config.yaml
num_hidden_layers: 10
init_std_router: 0.0259
norm: "rmsnorm"
learning_rate: 0.00423
Below are experts of layer 7 (counted from 0) of a mixture-of-experts language model. Rows are named router (the router's row for the expert) and show model dimensions 0-127. Each number is 128 + 32 x the weight over its row's rms, rounded and kept within 0 to 255. Numbers have three digits each.
After each expert's rows: a language model's description of what the expert responds to; "mostly gets" lists some tokens that are sent to it at least half of the time. This comes from a sample of Wikipedia text that the model never trained on.

# expert 39
router:052164095176122122117147154100097183143099129134110165145089103125145103068091095107161128149160134163121145135140133098117117112120102098120116118151089144185146172199117151158108114067179076116147112169125129164106165124144078137209122166113145188109095169136094139111137152105163098181181128123111148145135154182102084091160119083159083148158180159078088071173111127084106083085144
It responds to: English and European first names and their endings in tables and credits, like John, David, Robert, Brend-a, Pame-la, plus table pipes before names.
mostly gets: " Robert", " David", " Jean", " Richard", " Henry", " William"

# expert 12
router:132073124078151077118166150108171095107096110158102114161124169133161131142146133169121125095167077138097188163136104109093158075134103119127149109092137132106079159168158211105138117132084062157156137138108152109183180084051115164198157145140183171105116152178155148136094181164102140138105181157157149100144136134164117160133073146141114109066141156142155157163123084136135106095083
It responds to: Adjectives and their endings like -able, -est, -ous, -ive, as in most valuable, Greatest Hits, large, important.
mostly gets: " large", " small", "Early", " important", "ious", " significant"

# expert 23
router:141180109128147148091084141122156157108152152187140131068114105080143122145149097117123135104153129102103160177125110156082064128171131119101128127106116114116110103128080136085094130147130146081145132134092045107164163111122168110152154186164150166096145154185134125170131157151135121113088112122096127063115178114166103126079016138136124129128116197108045157193101124156106082141076
It responds to: Adjective stems, often sentence-initial before -ly, such as Original(ly), Subsequent(ly), plus local, annual, regular, first, and suffixes like -ed, -ative.
mostly gets: " local", " regular", "Early", "partial", " annual", " According"

# expert 63
router:148085155085133077156133160140157133114144094164146155133166115088106126196170187138079103151145127117121143112100179140112134162120126123094088087127081111168086115133084100127166109128129171148127117089124135104160098074109136133153123074111128146217121139174069199139183133115100132092098152152158086131132122150149102131113187115084161175149213145146128111194122096075081093179171
It responds to: Mid-word fragments like in, ru, be, lin inside words such as Winner and Structural, and the == closing section headings.
mostly gets: " Win", " ==", "fin", " Plan", "Le", "See"

# expert 14
router:110099099172087145110149097127150153079116117090124184103137177116204191081168126114138115143126165085146173172156144112092105155122138141142172174145198119152068071175149112137089118187129079151097127094139122125139145156122077151137126167150168118147176154051151119133105069149157146131069138101146128168161144113185128091086139142169139102165148141094091064174141118109161171099110
It responds to: Relative pronouns and clause-opening subject pronouns before a verb, such as which after some of, who, they, he, This is.
mostly gets: " who", " they", " They", " she", " These", " he"

# expert 56
router:135074155078127132119136142169159110087088097137083198148086121117141129071134084092125094148158083135161092107122103173124100154113150151136075107156102107088077119111120144110107125127114157075101157131130132162157123151136096160092108147117192085122188139099114178124192077110152118114099099166148106062078154126110129108175065083067169107122123153191101109130143064146160197147168
It responds to: Auxiliary and main verbs right after a subject, chiefly was, is, has, been, became, as in The expedition was led.
mostly gets: " was", " has", " been", " is", " have", " became"

# expert 42
router:144175188171149127131136104124101126112047113096073095093099148114161195114137109118147127084141155087184160087132132149122156144145164137145145142082141099185105163167143131093089164107167108106180077102113131096147118128147080118196160141129158150111159102085121118136114070101169094093069079168124083117098165106181157112112121108080124117189110110116185069180166145097175140119124
It responds to: Commas, periods and clause-joining words like that, when, while, but, because, before further text begins a new clause.
mostly gets: " where", " when", " However", " while", " if", " but"

# expert 4
router:148132123085154070169142073167055135127146129127133133181103107107057107119077149147163085077142098113132101137135064177115140153134129113142114188147056138105183123128163150196156106082142105107094168166173153103160142183149080103061158147155089132113131140100107137123105144117145139091154080133103158195130076109093130159087144141063136112108156112087128159122085124183111094107141
It responds to: Word pieces and particles in non-English names and titles, especially Latin species epithets and Romance articles, such as -ensis, -idae, de, la.
mostly gets: "ensis", " la", " del", "aceae", " de", "à"

# expert 37
router:088120094161137085108089101154132105102136144124115096168129179111173082067110162132156151188146072120108149111189116186128092147122097115126115081139145117148098113092123193140115149113164078067104115106086195097105147149113150133153172176152147199095101107154132109128142151106087117101163111137090127144118052070119102163147129115118165167072155140092095158195141148137095068078165
It responds to: Syllables inside Spanish, Portuguese, Italian and Finnish names and words, such as -ão, -ía, -ino, José, Compostela.
mostly gets: "ão", "ía", "cio", "ino", "ré", "ño"

# expert 54
router:147075096090099092119144126083166084076121130119176117147179172096103179117152134132101143144110165077157100095158117099098166038108128116137199108150202173156160067087106111066140105157115092088097138126110131083134158141136124108144151108098135135116104103089174184115100151132154157148117184158120165179188093125161118146131121121157172096160114101143079067125110110137067155138100
It responds to: Common nouns for people, kin and parts after the, his or a number, such as son, daughter, people, part, Middle Ages.
mostly gets: " son", " people", " father", " age", " daughter", " brother"

# expert 27
router:165148207136105161124137146117114076180118156176150074108176139143153167151119182184128135108185146088083106108072155104126189098091105097172135122203155152121173136079112115190155153111133167153138137181111153117096072103122105138087060116166102061142084101142156081143095117166104100090127144148109106118139158166132119176098137095130165102098124112146091158114167130080140102117088
It responds to: Opening capital letter or cluster of a name or title word, split off from its rest, such as W in Wave, St in Straczynski, McG, Sch.
mostly gets: " St", " W", "St", " T", " McG", " Est"

# expert 0
router:124144141108117099178116146093170083092183130055145212116099065140116110167139127170106108139117134099103122151099144110116145104101123112191150071129157106188118105081142151143061113104109135176160134105122088209158148116166154118157140134138158185116119076180098136157106087141067112114126095172116153155127180115097121151098121107157128165120157189150164109117146121061060173157132
It responds to: Inner word pieces like circum-n-avigate, Bangla-de-sh, Be-h-aviour, ei-gen-state, plus single digits inside years and figures and month names.
mostly gets: " bi", " Bi", " April", "colon", " June", " subject"

# expert 28
router:139164119092145110148170104103148164182156087106135115074147083127065087137145172189155137123093149142113115139107167145123133180112157130169144167119070110108172139144131070143058118065140144125150124117123136115188105127104075107116192107130086091103152094127104062168184116101144168151159131134087172103161117126113097131129135174080149149162102078135084104132102085081169121063197
It responds to: Dutch, Italian, French and German particles such as van, di, du, und, plus first pieces of split words like der(ive).
mostly gets: " di", " du", " bar", " van", " Van", " la"

# expert 20
router:185135120075081071117078079151161113111133154105174118119148148105083183073129107157120123140094142130080099119085106073078117119173104108147189202119063103168130147128142165136125171128141186108168099081122160165145083093117173096118108120095212125171142098153112135162181126111083155119152154166108156116176105119114123154076128166132119117144148084090163124100168118112145118151188
It responds to: Hyphens joining compound modifiers after number words or nouns, plus prefixes like multi, mono, Euro, as in one-day, gable-roofed, double-skinned.
mostly gets: " multi", " Tele", "–", " \"", " mono", " “"

# expert 41
router:131159152169110186162097126088051111163138109166093137169154119183153100132052078157138158123123110173188155093063194128149149160112130130123171171138106195103155164162083113143119068099154102147110100190121143149101118157140181135161084112140127090121159133096178145133130152076121114148161149180138164135132160167156092121086087115141142089155166123093069124119141094105088086136156
It responds to: First token of list items, table rows and name fields: dashes, pipes, colons, and initial capitals such as L, Z, T, Kat.
mostly gets: " Kat", " L", " Z", " T", " Ernest", " Joan"

# expert 3
router:098168148149105133202053121137156150108133139057165161155159092095124097172136154170084098158116153087177163123179096147193095162100122096167174061107174167160128099068090148136170154073067123112150129107128149149115129159115140084123155124105107174108126117141115153091095131102127160063129109101164159106133130149144128075099173115137140147152147085093161166182138164103084123138182
It responds to: Short vowel-ending syllable fragments inside proper names and foreign words, like Is-ra-eli, En-ri-co, Kamp-ala, plus Li, Ji, Sri.
mostly gets: " Li", "Li", " Ji", " Insecta", " Ali", " Sri"

# expert 22
router:152127092069111117110125119068133084178151112148132149134158118139106151192190174082123117098126136182110088134110168121078157054151179170144187161136161132141100189141204187195172100159069114109161143158150122126159156112134142138084160137167152146148117125141117090121150189119143109142132167148112112143111081125183129164106121132118161109059133103169153123165137089149198165136133
It responds to: Adjectives and noun modifiers before occupation or genre nouns in biographies and music, such as national, professional, live album, punk rock.
mostly gets: " national", " political", " social", " best", " international", " white"

# expert 62
router:192115097162162155109154116132126123113168147097154099086116181115160134121117127059110127096172129079187195184090118155151117116124140142129137101109184134064077123119192093124154158175089093136158080114099140137175120106085179115166113135135165151146100175167128120165071162175159119156129112101174096105112139128157149135127058111191155163195158136103100097139121134098095146102064
It responds to: Determiners and quantity words starting noun phrases after a preposition or the, such as the following, any, each, many, several, two.
mostly gets: " this", " two", " three", " same", " many", " some"

# expert 61
router:196096121150116100104122176101123125125145104165174045103186105110126096106148123090157137093136142143092097144099135104131086181125084151116131126142173114163161123088083105108129116170088172122018102148171132108114139107119174155128142102131083140102094080134097136186156177124104140176144156063106128167148167129143112137094125140137144114196177170112109167087179170184088139141086
It responds to: Common nouns and adjectives after articles, such as character, real, human, actor, animal, often in abstract or defining contexts.
mostly gets: " character", " real", " human", " actor", " actress", " social"

# expert 11
router:173171112118086118128140131154169183138110179169175131096161201127095110170122178139124087142124130108078072115181186060103113075090119127142167116129151063142092100137092088071134173131092142082127103163151137072155041130115168118153131122092111123135194145153169115187149110130136155104096122123125108088139106138114170155123173159114108170147172126130129105145108175126163114198123
It responds to: Short opening pieces of capitalized words after dashes, pipes or line breaks, such as Lo in Lowest, S in Specifications, A.
mostly gets: " Goals", " Lo", "Lo", " kn", " Ste", " Dur"

# expert 25
router:143145151077168151173135160147163173085118113151151105117068105065128097137161194152138126177127110148120183139137092152088147198118133112142147106129084079126093091100087098132121083125172132101080132142174072087090062126120135097168176102123117095112082157121145213128110097121124143090081120104121175110179134102167124114114149146086088162139123182089135081171125135131170139183174
It responds to: Middle syllables inside longer words after prefixes, as in incons-pi-cuous, de-ter-iorating, app-ro-ve, plus adverbs like never, rather, commonly.
mostly gets: "mathb", " never", "Dur", " rather", " Succeed", " Insecta"

# expert 9
router:114121123145138146128168122158139050074128117130132105098081101165134192056110098079150117142100142047152113118158129145103099123109093198132041098152104110103090057117134126085152076108143099119126172106095107076138148116180149114117082133151136088146157141141109132182190129120205152115098133163113116086128147112139152156165083126134145099158125170109147082102075086169102167138097
It responds to: Main verbs and copulas right after a subject or relative pronoun, such as is, was, are, led, took, located, plus direction words north, south.
mostly gets: " north", " led", " located", " south", " took", " east"

# expert 29
router:131117103127139182162170122135093133079135172120058114166164135137090117143104201092067119159147091112176099109196129127207143137125126123078158091101099194139110113097086143107170102072131093158135120149147154188110139154151150102134132174107120137115139113138061120072098111090062141081150149130131047156180149133096132091119164135114115146114153108083180155076133139167087137149119
It responds to: Middle pieces of foreign place and personal names, such as Wa-us-au, P-rus-sia, Le Man-s, Add-is Ababa, Baloch-ist-an.
mostly gets: " Animali", " Val", " Is", " Nik", " Cal", " Oct"

# expert 53
router:145042083143123121198092153114121143117131156118157117111175194164116141159155164115085176196134160099145117115147138147139106160101117103112173088163139106173120109185144182161149141128137099208122106068112184181091163156102106116141090161130106137148134178119152100142098114196112158138125074100138117081168083152075114136189140144124192108105164102135165143086136106173118154123113
It responds to: Plural or final -s endings of names and nouns, especially sports team names such as Packers, Twins, Marlins; also -es, -ers, -cz.
mostly gets: "cz", " Democrats", "tz", "itch", "nes", "ines"

# expert 36
router:121135134092100140084116135081137051160137130176136150128128089182182168132096205129144089191156151115088117096168077134116143128124098179097178159155172190100126140068131081130122113160118134165141179085129116113096093181114141135100166132110068111064136137109088140106123160122132133142167177074084104089081129124089102160135134123164111175103099102072094171175113105129079125136158
It responds to: Single capitals and pieces inside abbreviations and country codes in tables, such as the U in HUN, BUL, CEO, USA.
mostly gets: " USA", "U", "SR", "IN", " ITA", " GBR"

# expert 21
router:196055130108169089064076126098086212043154165165149072090163069188173023148143176108157103072071142168100101112101138105097091097096109120138108136139128163131139127090161140155137117141112150145106118121157120114098152122128092116130121116145143127141097111134126105129130086143122138129103144110089117181109099115162153154115160150126133126095172059133142142126145131177141149075093
It responds to: Thai characters, byte pieces of accented letters, and odd mid-word fragments in names and titles, such as Ashley-Co-op-er and Don't Stop the.
mostly gets: "ั", "า", " Your", "ี", "อ", "น"

# expert 50
router:119175143137157134114103125091146104123145160128062099124138094118148160156162115115098123113127078182091135101092097110132125127101140140139117117132135158098088124207116128161157149119094075188124180132117202152081173130183185110083090089160146129114110143195169083134080187166116140196153157083126165135172192132147124104119175154132170190108144180135172154091113120139141099065134
It responds to: Middle and ending pieces of place and band names like Bir-ming-ham, Roll-ing Stones, plus name-opening adjectives Great, New, British, Democratic.
mostly gets: " Great", " Democratic", " Old", " Western", " British", " Middle"

# expert 13
router:129165160172148117195093115085069096169078085193120068105148139113189149142156109098167068097109113145081148130172121163103147101108179107161129145095167088156170154135109131126118156156100127138095110119066136166098144111104103164134179133089102142110155096068089094141124090117124129168169114153153045142118173141120132092102102096080167108165103165097182075158141135113117096115173
It responds to: Periods closing sentences, often before a line break or new capitalized sentence, plus clause links such as but, although, while.
mostly gets: "\".", ".\"", ").", " but", " although", "."